From a checkpoint of a small mixture-of-experts model trained on Wikipedia.
Size: 8 layers, width 224, vocabulary 32768, 114M parameters.
Experts: 128 SwiGLU neurons an expert, a softmax router.
Training: a variant of SOAP for the experts, 597M tokens, 9105 steps.
Below are experts of layer 3 (counted from 0) of a mixture-of-experts language model. Rows are named router (the router's row for the expert) and show model dimensions 0-223. Each number is 500 + 40 x the weight over its row's rms, rounded and kept within 0 to 999. Numbers have three digits each.
After each expert's rows: "gets" lists some tokens that make up at least twice as much of what it gets as of all text. This comes from a sample of Wikipedia text that the model never trained on. Tokens count by the router's weight.

# expert 122
router:508513528489484511539451531515528508516518557508512533529541512487516524561455470501453448517435519497462569484475526394511425478528498526452457448502420526540489485514523474505404486521531437499462512468501485539577476455528456482491530538521440432499521548471479506463565528540482472484574534536464553572472457482519467537523490472530519474557494522525580456523535494568481513421500495517507569481537583553529469442504455514429545428488464514495433575495451552492387466507539544453414558437469534545490496468461447519501566510451523478464488466526462462568521500468465510570483512469438442504438520483493505507515458546553534504492545543476449450564584530437511501548537
gets: ";", "\n", ")", ");", " ;", "E"

# expert 124
router:474467466517558535517521432483533596524515524497469524539544481515442497509515441508470514541488528530510534583564524447511489455519573603511449470504454515499513455525489513510450561528506457499446546477445463572495474444489455455486480384551448475552564554487477463496540551543524503519510536488472548583494512504499509486561452489530487477511405475482541491479515463486530502474590482537513536484576513490506495380526486524463494520437521541551445523429427581487463498523521459483426500513483513516478546496448451498506561494488495446431518492479521495506526455524439490534476550534495498547404533393463507497519437501513507513551487522515519425503508519455498601502424
gets: " as", " be", " not", " been", " became", " being"

# expert 61
router:590497477474486553585478461406468509597442545556496516521503497522516480515470464501490489559520517498496533547520483485468499487500529512465478486518439476480435397520533533440459573559553480444444501487485472553498460477541450451489429493520446415549475502488479464480510548540504458485523516545523496537472466507529469523531437497524500448533491532510514429560457537495480470460522482520491464611510543519478475432541477530507492514484488559518433560482469518461478485436498498467476458500470432497478523436469497530479584476501543490494484473420495483572555491579428441561512573491472486452504586475485541475524502534544577518562515548494477388533588533454488537536469
gets: " p", " c", " f", " b", "c", " d"

# expert 97
router:513461485456485499569485474474467553558491517562478545554517481523527503541453427514427474539493534489455558545501503438530470514504549562445443495540469538490451448514553498460451522547539454477431570436519480547542505449519466520459483475551464460543481578432460478486532490582497456473548492547511550516499518507574497511552467465564501521505451491504555503490521523542483539449565498510477453546560543474525445454514448519452497499445522514557445530448434512513426447454561491501419491509453486502489507497428485472473559540441541430477471477476498461547549438545500481548471548512426478453470555445431549498549451536550518523507520573521492457494558553439477572552492
gets: " ", " |", " K", " J", " l", "idae"

# expert 89
router:489483508529481525565480479472504538625474478516472561568545424546523554563463459495518490559440522475431534581525517478542478549437473583479469463495450505486476520480529462456500490511487466512471515479496514601477524454522432492483474509481511472535516538452397478480544554523511420503523451540469504573436493512558450478559497477533447515541475491477530438523555462456541467447513472458471507542560532482474425458511482552430475501499520505501449573459464482492515453478539445526440531456449508485446515525460530491486504490469511471469449469434523489565522502599510487504460532478444422545484591484496528501521462513570499533548514494522520502527582539407496530582488
gets: " and", " or", " &", "/", " /", " et"

# expert 77
router:539443505454470555523479507510496556575445537494508521549593508485492526542507470503465429501475537550495624534526480488514512488506547569492477464482381540503498480496494467445517532538558452445422602470528481519523465473495408454449428494541500500485556532469475488544508464538498464521541485593457484560430513509514494502541464459538494479482513465535519459489530535537484484468518529514434477552485504457540498496539482558479486454443510524566476518512449528507443491490501513513502544540458420474457516433475451457472539448377535412485491505465472507515560401549499505536452499539466403480495507468449499525584512490549527503461524534559520509460509527480486571511532
gets: "0", "8", "7", "9", "6", "5"

# expert 28
router:503499490520558541531468463404442517522484550532494542580537470462479579536429429538462510547508554512460525525489469440501478515467486571501489458544457495486464482507558480456483491536530524487423533470559488607594506511525432446487496484530444448553490514414471476492555517523461460472544501584489522545467561444506510476552468480540504492554495472534541511522514502519518526487552494506411475516540502470462481403533440501512486501509493503506468559479516498488468461495511453543439528483505495485488487503473435500468583550460537448501466471421526439519585484542456510485501537587447480473458531486481553513515434526654484492500573464502493476464493543424490521546503
gets: "s", "ers", "es", "as", "ies", "ings"

# expert 34
router:498457499476491509552498466466462541561495527571480541545527490503511521522446426536428489527486540484470558553478518423529464509500535582445446510539445536510448443512533514467462501549552454478445558419505488552538501463499460512471476480538454478552499567440461484475548508589501443490552510539521540527493518513563484535556471448569481495501452505512560467507512519520492501453565491522471469530565550483510447465523446519450509514445522529541442532460453508503419444463547491490425492510455468510471507503416456488449559522437535442454461475465505482561564443534509466577475537526421469466467552442423550512549454533569514505501530543519487471501557547434463568540462
gets: " is", " was", "\n", ",", " were", " are"

# expert 36
router:497476533480438526520472462538463544500463513511422552594566461478531473509484514471467458527495570524487478521479547435579521505500525505439483537563459474444475421439508518493498539573541474472490536439516477492513460475488509509478485532517461507525516559431428487502567496556507470481528497618516578546482578499546520525553493463540510474500463558544502482430526477463574462445521501478499498489506598505492403469470494512505454533457522471497471493462438542557462399500531533482499519508523462594502560480443460544487514487476544460478434435480470502505528488487453430520439541566499502469507547484447503486526420528548600524498488529547482425464527509489501573551515
gets: " National", " World", " national", " State", " public", " state"

# expert 72
router:479526526475539524529456447446458530516462519550439524605518506479446490580473424475436449516489520476496517504489511466578441538467465534466456505527470524530502483495534479432434484546522486424499545431531511516526513476518442522484464490489473488537440509474503433544587503579445501450523455551504594529500497515573456480543492421495496493503428554488535485494539426495570538497565486462497534508551538523478464478525437554437545457446444468522504542455478498476483415487513516519501530445484417523469517495482460534486525511457600487506469471519507495514543447479516470571527584507466451476434523496482535486604461503509525522537489567483440429514531529524469597528500
gets: " |", ";", " %", " Team", " Result", " Candidate"

# expert 68
router:509452494466479506568497475483469549566490511569492543554510482512505513517441428524435486542487539487479551549494504417519461534521532571450432492534473548511446439493523518465467524562556457478442566431499481551524496481507454523470493477537439485561467574431458481499561513580497443492543514531493521530510517503554495522559474451556489499504444505510541484500525513503492514461558506504464454540550554482517443471510448533435504499433526507550439533455433511503434446455559494503424498477453480498478510491418479492456561536442536439454468459455513469556571419536519463575467552511424480459465566428426532498540454532560525508505524546506489469501546546447475566538492
gets: "2", " the", "1", "8", " island", " football"

# expert 51
router:499481481476472490572480475489474557554485509570473529568504487528503521535450430535444492527489543480469541569499524428510500532500534572435450495518461574497450439492528512463466523549562457474416577430496485541542497456498462507448476473543445468574477569431458498505577494581510460487545524553502532522501521486557482517572475467549519494509474509494548497517505519539486510467563501484473466540562560494517437470510463525455500492462534510547457548457437496511439439465561493507421474483460480511509502485432479490456557510424534447451455451468511465535574439543508485568475541527414475485488565438425536509543449531544532504502549558522489454488545546460495575544493
gets: " ", "9", " the", "ing", "ation", "ization"

# expert 12
router:550516532435493517580472518474491533543519525527486524528540504472511529546426443590456442557474497543412544502523516488576521485447543562480409531520484507532504538431526452506449494552519474526505507465519475555515479506465451468465505417521511537480526517452468451484504534546495418479519509502471586585494545508539503505551483444544429503473466518480498442484514502516554526492503494524444483546558535474484467412577421502429457484431563509532490499450478557531462505461564508449432525481520452482539469446427502520477550540483476442466558523482479430491516477521500475525472539524436481501485521454460533496507415510538557481511483613549458463511590540466492560494491
gets: " –", " -", " —", " /", ")", "),"

# expert 106
router:542462495482474508542485495480483552575484519546472512554566515488512527574461445559462497500485526522476575539518495441476467492471534522471444485514492559523446445528539502431468523634512475474421550450544482550503516432507475502451439514516491496542500553437476478551523468547478452500541516565505506511462540444544467499544474438551470510485452525531524460508507521548512512480537491551447435567526551499532478464502446571473458499473543536532446547480419521491458464499542499510463520504508421478509495445449427474485536479400529436458444460461483466551580392528533496570481529526394475464458549443454527514543479505545509522462534533491497488503525531467440563517478
gets: "5", "8", "6", "0", "7", "4"

# expert 43
router:542524534431480456550480462431462485528459485624526538564550437516561447552438476529472499544501528540475520529494482496559464519532536539482460515487474498542457508501553555467489578581555528476445520469538431545510453419519454489477514504511501501496457534451405538549507490512527458462564515537492537531515506517556473522530457455548451513499495516478535461509498547528537502488567482557492530502522609519458480463465423567494514486490488508543463559502462529536458426489517527507447546503465473471470478476463475477471537453440532494441466452421497463500516406530471436549487526547435478519443476460425546531535478499535547523517552514480546479478570558461505580575504
gets: "th", "st", " first", " second", "nd", "rd"

# expert 19
router:538482489509535514542519441456482567493471503558501518520583513514471508533472436548457536542431530523483571577531526482567482539558506537485457476522434496514462446454493494431472498490490487480431521459519456540551486468474497483536479479523433444534506544463432501489526477552444477476554492541517478560538542495481553523535462420516499488538507484502497532538543465476483479495545509499406494481527546449514480419526474546447469517403527600549483554501482496488492476464522517474391486533475440490497544516406506469497629509459565414460476495520457472564534463503509426559522577479480452485461560443475504473507500558513533517446538537481522485546545554468484537564473
gets: "ly", " However", "s", " later", " however", " time"

# expert 119
router:480471514461466525495478493446486546537441493565482536527511473478545522498491489503451477579464522458461524532506473475488530489499511522498501535531420464492482462495513541491444493540575496474434523460538448584610465469482472441482468456609463506535527560364495495527506457528452481442542480517506563534498553527509496479576496452551456544528441518567506493468501485546534499492500509475477466572545562520466443411488471522497461533417511536547476517475513541527457494475521512510402467473510480540506536492464400456457556539493504478485464515467537498524570463568506477550512534535420462437475557484482519545507464549620534526457512507534516466522521521425458522572488
gets: " people", " team", " they", " members", " women", " men"

# expert 24
router:502481491514531541543479466483455579555528540501461552571492512496521552602479435576478493569504518500472547522481518441490440543518564545471468476559456507506443512482497477481487552547479469487464505453476495531508492481485494513471464489500476506592568554454428492488504439562510475457541503507508500529471563447521511529537506466530422505551434442577506515509521506517517568458563520533466490483539540582477494516515443554509464522483547519505465549430457594497447476466501500477483480501441457489477541461438458528460536578440534425452546505433504430507552475496475511575438496487467413440467542428463512469499445484517594455530541504495469484514527569445554533522467
gets: " as", " including", ",", " with", ":", " such"

# expert 27
router:484458523431518448526457450462464553563522532562480530490522542492531495514448432536470441551486518531447528527441486457492457537502552535415466486491453525466454480511517507400504456517531457480445552471508455600540458509517456554473392486577490505533502537446440528487531571509482462488518467573503558522492546512541465525576473485530478466494469553509502435535532519489497452532570517485467538457565527528534463486534466586491511528435496518564504503482399510495440494460511540498453533532437516503479486506474504464458574456453512483480479506463460455471524455527467473590497486565452477462463551457480570453516458571570563531546486547482461480455507568458515542496505
gets: " I", "I", " II", " A", " V", " one"

# expert 121
router:573495502475428528535508518466477524558505510575490485573528430524523539571483486524439480594482556509506534509495532477534484506463546569455472457551454529525497506437501504456468520496550482453443535438563473532499428483516499543458491447538435491529501502463453478513581504562546403469509493514465520497563530534547482512508486440567477531533459498470571449476500511475485474424520503506514481514504563504460428503549505513472494529461539490547425507460431525484425450493611525492435483514492482522503563508421513517482515488476538445479508512501535473529528445523482467547416486544454460496396573488441544483564395458484481514467551527529531467439540537436492517511525
gets: " New", " Al", " San", " St", " El", " Los"

# expert 63
router:526452500476484520560489481468481541552528536566477523546505480523516541534461447507441479537488547486483567539519513432492494512509543566443436495537454576503434442486559494462472511545556461482431560414488494544543485464530467525469491482549445455570489562436455494476528504568510445472562506540520536532504498517563499532557470448550487516510439476494544482498508538540497511455564506492471442544572559519535443468521453509449497517446536540536442540447454516531443437467545486494434479494468501502508501511438482503461568504433552453441450476452504465532552446551526472561457545498447475483450558441434542501558462540545528490493540565540499463459564539424488567532474
gets: " ", "1", "2"

# expert 91
router:498458486465482501552502479475461559559511528559480545561526475527521511519446424524439470536483544502471557553487502435506489516508526572448443510528460552506433449498532515453471516561557456475429581432507484549532500467486467509461490495543463486564490579429460484485554500583498468496552517536500526530511522500557483518564474452560508503514452503498543474502512505520486528467558497497467453538562546494516435467504447528442498499440539529545451556461440514509429437472553488516422493487450476520500495496424475485448562532428546435460460469475517474543559445531500473565492556509426469473469561424428545518553453529547537519484527564496503461510552553431479569545473
gets: "1", "2", "5", "0", "8", "9"

# expert 14
router:519397483507510492558440538500508549583485497562495509494559488522463495511439438488477429519506486451414558519554470443524416496504531516463442508515418533547492498481512467483474493575566460455433506412517484545530481460526486490464478475499521435536553549451455466554486559518506505446510489527496497478506529466498504482538498429553566512565524481548483469521521457492485542495504508539465564499530561442513460452473447522406424494437479570507487508439497534543448494447533483457464502489527507512504503478475511506496566478475541471495485453447473435513591532585498475505501571540510491487475537459421514546590488511562561514528513536488474503494548581426409528529466
gets: ")", "}", "),", ".)", "%)", "]"

# expert 85
router:513453488472481522557497492472470559566495514561483525553521502531512507536455428521436481544497552486480537556491507436513499529488528575459458499532457544505430444511534520451462506561536449475431567429491487556543490462524461504457486480542452470560482576439455481478551478573499459485549503540523539538501509519563497507576467446569498506516456497510558482511513526521502531472556500516483469544548562479522441478514434525460506499441540524534453528451438529525436435480558501488425468476463476511491499497407459468445557514433533444463464470452510472547566430534502476592461554506422473456475551452425532507542454536557528510491535557519508475497544554450472567541473
gets: "9", "0", "4", "8", "2", "6"

# expert 33
router:500468488510490547525482486531510569526462563498500500565551488497494460541481459545478440492503554535419527536523510444545510569552504515494484525519500527529444506481485572470530543510575435453438558470534478508575459517524452485429502490502426398488508498492406497530550470572470508514574497602487540503475550534513520535525511464513485456493481478524555473473510514548486474495525499521466545511506514506519463441504442572463505480407465516515486522467488477535386463484519560527447466513473537501437519455485532478418595454463537365484463501506531494477528472508508492575483485535429473473463517441493497494505471541537567496484528528492527481428531629461457499529465
gets: "5", "6", "4", "7", "8", "3"

# expert 13
router:498477541446489486543482495476509563534519484577477530541550542522504499526437471537450480558422551537510531549478525450557526484474534502410462524491502498465423503521552495466495488494503435469455637461520510512487495456508462499419442489512402498538543517450486472512557467558523484432541525508535559529497482514613497548553494482539460557523437518487557497458480535518487503477520475504497539577529522552461497487480513531502404531520497486508434510482487517535476399502614457460500480427495506486446560519470417543437501474453497498487489415486507455526528433470461456513500502555500447431463555471498509499512468530519539465534581495532532478427507548458494546535484
gets: " the", " The", "The", " a", "the", "A"

# expert 64
router:519441534477418497498482459476473581559477582551482479533507438502523498522454483540439484509496500526486514543498511448557488471480551572469460518487493521496439409461485474439458531583568470452482560468533451562476483455445486525510507488512449491586491557492412499536564520584488474483504526513537559524482566493538486523533452469509496517498448495531535476553478463605468540457566516521472512573512568465503458432513453505404491491473569490524485538444509494513443437511496503516470527483470505497509508543424494511476551529472530431423442459458480487500514434544511498562515527576452420454485521426436549520502488529514498497515541539497513494422526541468469577537496
gets: "\n", "-", " ", "See", "=", "=="

# expert 45
router:502453491473489494562489465472462539554495520571475535559505490503515497528433421531424465542480536486472545550494509425521474521510524568460434504531477528500450441498518525467475512558543472470425575429512467545508503463500460507465484490536445478551488574439473466494552493580493456477551516547501536524515536500551492525556466455551480519522460495539561487493514519520503511458563485498473468532546558508519431477514448513454489508447531530548455556452450529509434429457558485511423491498459467509512496484418472489451563529434552439468456463459500474552563435529499461573483536519413464470476557435421537512553454522546518515486537560493499443502556555419492577538480
gets: "3", "1", "6", "4", ",", "\n"

# expert 67
router:514461495462460503536424469510475559569482491515468519539480520488534565608479477502422494523490500538499609514519514455513502467487458559495434494495462472530462493481530545474426498525596501505467505351474463551480521468515498518494410459522448476581527508479515505533533518529459480468504587540475555494472452523538483548521487437517448504521473538501546514471536465505525512475540498553455541540504538541437478488480490564445522510457487447520464487440462510521420484463522518520465532501409430490489499426488496526487554517487555491491499483432472450529512414515445482540543546519413491472473499465477530497606402506536486498475529587538539464527537531479491581513496
gets: " |", ";", " —;", "%;", " -;", " –;"

# expert 9
router:443513460502454512551502524398449522536565583573539536559514403504522500526472497545477528494422516538465563531485546493545510498515547537438482474516462465512482469469555549460455517507492429450457548520535433525522478476458412532472472488508520453523484538466487506469513516517478466467529489540458551528496529499576500460518494491550494510492508493543507431466552475511479463442521548562491520547567581462452486451532451491496378512492564470495433503415500505513461442482636459526478469543506536509495490439447533541453484460466501459435533473485456550514505502542460507530481544477495471477483491453480573473496491534517562479521539513585539509534560544441506561562445
gets: "-", "|", " •", " -", "/", "‑"

# expert 110
router:502469497465490484564487496485447557572494526553470529537526500505511492528445436533438483536496533493452553530497523441521483517518523565454446503535470558478439436495539503456461509567528456496443573431505474569518495449513451501467484495546449484564496573433456476499553507572495455493529525547517530528507518515564470530557463453570492500508454494546564499500515504540499524467555504508471438534549556504533454474517445551455487496438537515576456527453448524523432446459564495500431503478472468536479499489432463486437575520423543444463466472464501458538576447539540472560483541535423468457468564435429551508551453518539511516453534544510506467503559541439502559534479
gets: "0", "5", "4", "6", "8", "9"

# expert 38
router:479458488466498527547477468482450549561523527561478535550523472512506513531462414518427480526485550467466545578505466420512476499500531578460458510534467528510450451499537517459459510563558456459418567419499471566528508460500465499466498483540461489565486576447463484487542493582499451476540499553516507531493517495563482542562482447562491502508460483513558486492496516513486535465564496515472442534538560501523449473517434529446486473455517521532461542448432518527450444461541519507433478521457489508493492493418479484437563508426537450456449453466489467551549450534504483578482561520426466470467560438422522488558450531550514502488530549511467458504550535437476566554469
gets: "\n", " Smith", " Johnson", " Williams", " Moore", "berg"

# expert 3
router:552538478452538485542507506450431498501460531511448567536564424526475501518436449574459424523523527531494489487532448438602481508431521523488472499535432487535494492487481550442490506497551494488477544487541454552550493458490456501453483512529496439594478545480437456559516476528458474442578495519538486592529510432501501529509444515548462508530473517500500465528547516466569498530515532532487534496559523483475392412513494527448511490470492485510508603464462511523434460522488570531488514513479437531459475487480465465425566463468564449450437489508482482543580468474506517513460577577411499486516527497487506469559481551543571521547478562506467442489500538466514508490491
gets: "==", "===", " season", " ==", " Cup", " League"

# expert 10
router:553467522474542524524520450489464529545479541575463522534584490554538524529420497556462474606496554537531528521438496472479402496446483599466481498508476528546502485458515580515436484527564489476495544424496453539487501477517404499478508439514453430508552505486451482489499476505458478422511544526493495508505529406584497575563492510510481489524493533542496496495467490577507465475492475563485476477578517545481482506471508479473500472480563464516480468398415476544447441506554487503444474523456470524463546473494507462417540502498546416536519467484549506534516476532510529524443543532466461447514496463456512483494476518486573517489582499539502455447557524423526570524484
gets: " |", ":", ".", " @", " against", " -"

# expert 125
router:534497492508492531496501432423466580550499526521467544556515496529489454499483402554483532516475531529512532535455470468494426554488524527511433451524479476474426479418498481471464535520509440548487527423461445533447500532483487545471489505520461453559450519451456480483551455584452519522552516526534507565518515515568479544548482464531574458539446460547515489538535479512493524471488505592477532596562534540451477502465491537423454479479506525513451529481494526507484458457513467494408547518514492545539526477467445546409502567471523435460486517526514504591535460485479507517412524516454472497441507509422536473532478506570582500485541500580504426495529560458517558527481
gets: " by", ":", " name", " Preceded", " as", " Succeeded"

# expert 40
router:495498498450494584557487413413483562517516536498511525547471534480467510496466446494491469525470515477504495521487519461516521474483546490467422548537467511449469510466529513505442453514512507505439547469505518555581502490487476450469458501534495493567534552503459487519513512517550492426504505507530591491481510530508504534551498500503451522568467513555545491486462535545539476482576537497504546521554531493430472429541449557443475480476481575498479518478525569459450463504557465432429514496464445521426502501430421513456662494431511478438516448523524519507555490595465471573490498550437476504490491462466509528569475519562519530553520487501476490535574547402445519503472
gets: " was", " is", " he", " were", " are", " He"

# expert 95
router:537438476483512485493500485436444533537508513551446494517487486524532560496498489487449465557455533577486568546489496489527512471480524476440494488505480490485408438474533521459486478530517485453481537444559462531517459484553471502402482448476444411550510553468446515533535514541553496443538462532487468562468506507614450485550502485591471467515495520520603458498527533562488478434551500539502475567544520552457478437466481519504423550492500467515451544412485498475490473523545462513454521521493436514465547496456465543471498475458523467549494454518477445569522448533450480540478518558459412485452595463468520462479498498542527510531566608537539482523486541468546553522479
gets: " D", " K", " B", " T", " S", " M"

# expert 58
router:547504498524521502500504487502487497513504470520484541526620426520486536496413476522476492519416548549447542514491528445568497424501512556409474468527495498513483494501517534524511520542557412446483533466570460540494439494534461523421472481567507449500469548486465463534527553547468456542564547524471480475514492503542517469552493423558467504517465538478570432477535456481541503393594518492494482583505545541498453459470477538497505528397486504548489486438494562509476441513567444515476533494461514477497522522445488501487504495495487465488541510404483461520586451491519450549457506523467440460495524474446538514530427475499472481483562481475496502499535575462538541608517
gets: " United", " New", " South", " American", " North", " West"

# expert 71
router:544496513503514513551545509504476569592457478508485510536508472472533465492511406522474448543481502521452558572483462434473477542506484513510485515524479483482475491463519529496514544508607453479443549446472409543541521451518422524452476420514421489554538526487440519484511502528471390498542490526547510564436528487539499469526477464571496542582473499528525503534535465483527491470549482513458479528588510512460468461528459500490476467463506493552472563420514540517496484419542490434450479545480515465517483484436514509419507538487528433475478483510570457579562473448469507528433571538473463483498509442439551529539461534564542483504516558480500471562535543446498564555442
gets: " by", " with", " as", " against", " film", " of"

# expert 52
router:553500551448467495528545444506486587507508588543502537557491480460499470554467452543451503491423523475475543516480517473471462488504510595466438420494454506479452526474496460491435526515520480524462543520563513590489501414478469521466431470508475503615508521488500439456549499546553445467508501514494569512459511520540445564529518467527447503571506510524493516499551480503547492431513500483496506487563527545531418435513460527471471478471523568501448536487471531440473460494544465542401499460439541476453503515412532510500547482418510433452442484412476406508532502506477486542526536530472502440423530478502499500515409525547513480488522507557530499484551539450478528515471
gets: ",", " and", "),", " but", "\",", " while"

# expert 87
router:466476527504481449563537453490378532550524561504495551536641483529467494555456441577452478545485559534441512488501526471492515500525514524486544491549447473477513480487518536533501557534497511502456537459470466558531498444460488447385471452505462480630516577394459551495539474584545416462512547515500524517485510515517491517523481505553539511545410481502540505499517515493508491480541472491501508519487518535470470499551465489517540503497519459547451511432477469467476459442552485409444482519448533509465474439474533486484489498470515448459437458462526438536542480515516456530490534546454458497444541457433506528489387513521512514566515536518523471525517508439528522516481
gets: " in", " of", " on", " for", " at", " by"

# expert 4
router:508519463478490486544483477430454542543438536550486552499484527502502542482414484522446484499447507562476591559529505438507440481496509574487446450538425466485412478429543538456482516506499489440443481501513465555564514451548505434499435500505410494587475537491484479476526460526515471471571547513469582514474483496540510539522495441538484458576482543548519452531566495566584570483532541557485463542491505503523470431533429484469498451456484542568488591478466506490432463432551516513441496476515434524448480544445521546436531463451496455463485485495510460484549482496475453536487531496464498493456508484466504476508439540559489528556511596546515490491510517480441508534504
gets: ".", ").", "\".", ".\"", "%.", ".)"

# expert 88
router:525500483482445487509468466487491604549517542527441494489563523494488526534393451525455450516495518450436550496549477497461495495478522534483463480539460463491490493498593495480463510584512453483465562448453510537570512469523473471436456472546454493596465538461512506514573490545475482527505503503468563507471517480587474483543509473525549481499393478531532474485465494564562502445552528481444545522536517548465481471562430527472495482461506528495475525459431565523474458435540463477451482473467512552451554477422483543400531526456576433443448472471491481544535464490438520522523535495435457502508540466446535468513485540571504482511525590514511495524576530475531572509477
gets: " with", " had", " have", " of", " has", " by"

# expert 32
router:516459505459494500560487474468465551558507515563490538555511492518500507530440431527429483539502532496474553549492508427516492528499535575451437524536460547503443435503527501469478506559558466470428572424513483557533508458499445507468482480536449481557492573433455483497549503583492457483554524537514528529505520499566488498560469456565500513516456501513553486492523515534497519467569492507473453532555571495510445472518441523448498504455526523539448537454437521515436435469559500505424497484462489499498511500410481486448562517429539432460470471472524469553568433527519476563472552529425474471470554427424547513545459529559532521494536562502494461499550550437474568544487
gets: " ", "1", " Win", " each", " Nominated", " Won"

# expert 76
router:512502447516484505485509430490477608524487523528503549528463477508495549581391455556460536573430515453423548488484510470582474537448494524492402523485477555485480506437577486525443502560528480485464560483445502550530459479520505516503474466561505471568480539439514479500488514546471447463549552484438524517486504454523439483536455450518529533520380467498502507472519497497450476470546498498476519541539534501531482469501528480500518580474488544561430503397527507475493442481613521478474450492505474536495446539475475543443526485464489456436478513522484527532523498525535441557495532528468453440529557457423562501544452553518531526530510541504502477440533522427477552553503
gets: " to", " would", " not", " into", " can", " will"

# expert 123
router:541517510499486469539523482476432602513482525515480482527489526537490535578485448550450439494515477497512542534534504451490473489463475548503481457522413524526460494445501541522480469535570494500462537406507470566519495452551517476508450446474441504572528558484462471540496510537451489469502527520484551487455544470528443481597505464563436520540466524481499464472538517468562562445508542522454514531508523556445455468581420532452469493481516462498488539370454481521473483492583489528459483482358466486435497518458513546479571530467515456489543513451502437532545495488491501518536577568430497528482494470482559461504408519543488505517540536528526493508532568451528531547468
gets: " |", ";", ":", " –", "',", ");"

# expert 0
router:481512479501502547512479466500450484515459503588516518523528450476484542472479458555430518502490523502465599550492468496595492460519516607510430497527468475490452503523524519438512497499584462460464543439515483505548419498545490502453499508495488477660498532464487487500489526540473511493514467519480489527501553484501486460564479499506520518500417541533508500515479495456495509467516568528465427531533539502464505497484450530460458498476555495530458492432481517537402410462559516454478474490419389503516551426484465561513498450473588466427512500512510431512516523526534472620523517563498444491464528500499477451580402511521511508440532545491504480460536529485509524518459
gets: "|", "\n", "|---|---|---|---|"

# expert 115
router:509429492448560477522501482442452536574453521535446498581521475496480528619500457513465493486483512483478589515467494452541507511514582519472477500520492552520363409477538523442500507597503511519482541441527461550539477506536469528470473456514408452515481581457477486513528562525484437462536505526491533534492592566528463512524481490539489464473488509488472426520535494466499580505539541499453420535525500452527472470539507511451471498508554542498456514436468512554441473475553489508467508495469485498470513516478458523460522496436560475478478439438462502539563418526458475568428532504438493472452602459485528467568463508519514555539512524479494470519520522465497521536462
gets: "2", "1", "3", "4"

# expert 66
router:513484493468531446540509496451492520556544531509499542549499480476535549540482435499457445526477571479450520548510546475554474528458513571455467499547469564472453438480542474443478532543549490453436581439466438532534489485506487559472438452568472462502542527464492470519523502589464479504471524534519577511480573492526494552528430454588473496547475508512534490531526499520529503497555499502472473561566589547492480488490464529391451458414536528527489491431483496538421428440524503506424490495463437511471481457446444485510528485384515429485470517483471452529531479499541474516487545536437466482465580474461512537485476511541503502529528536554468465486521562453512572533512
gets: " ", "\n", " well", "  ", "   ", " MF"

# expert 78
router:512464474477518591499457513488477532585520518523512501490496490518531525537504437574442532585449557516442520538522505465540474515452561538470506422515502518507481486432494474460500530586582432429446502474538464541529496495506439495480521483543444468577522522477479561490499460545490485459588472502509495521428567520541445557631485484543452538523484564528480498534531508465534517398549555456449531508509512557470479442498488487455444469499497458529525616495441461454467465482549519392509550485472528468469540492473433515444527483481465479524511494527472508527521445492486497536481513515471423517498522460454523455504410548568482528486532526502525485490535528465461570510468
gets: "=", " John", " James", " William", " David", " Richard"

# expert 2
router:518460488471491499565483466470467552562507537552472532561528484524506522511455416530432480528492544498470552552507499429524490515487533571444446511547457543497440428496537508462456516566539449476435560424502481553536495463515457496464482490528454481562491577438454483502558493578495460482546500542519526528511512504566494523551479446565498517502481491502553487497509514529502512472575494510461446533555558517516443472519440525437498517454534516551451555454445519513422443462562486504430491489457469515475505499424487468466568513442538428454463475461530466546556441518500482575468543524424463483465547422427549507551453528560517510495529556528489472509552557441482567541483
gets: "\n", ".", "==", " ==", "===", " ==="

# expert 74
router:514470496470507505560506469460461545563508518561469533543515481520510513523445418540423480537482552492488555566491505434521483530525522554458453501528457529513439437501540519454459514550565446478430572427491483564533494462512465497450481499542466483555507578436452468482559509586485467494542514553505528527499498513567477516563473437556506507499460480508553480504517522522484524473557491493480456544549556495513443455509441518437499499439510537532450539462454520514431447454560501494423489482455478515493517491414493482468552520426534427471456466458524467555567463526509461575464552515426486469477561420433553522540457529553524528499523556526499466482544552432473557542479
gets: "2", "1", "3", " along", "7", "6"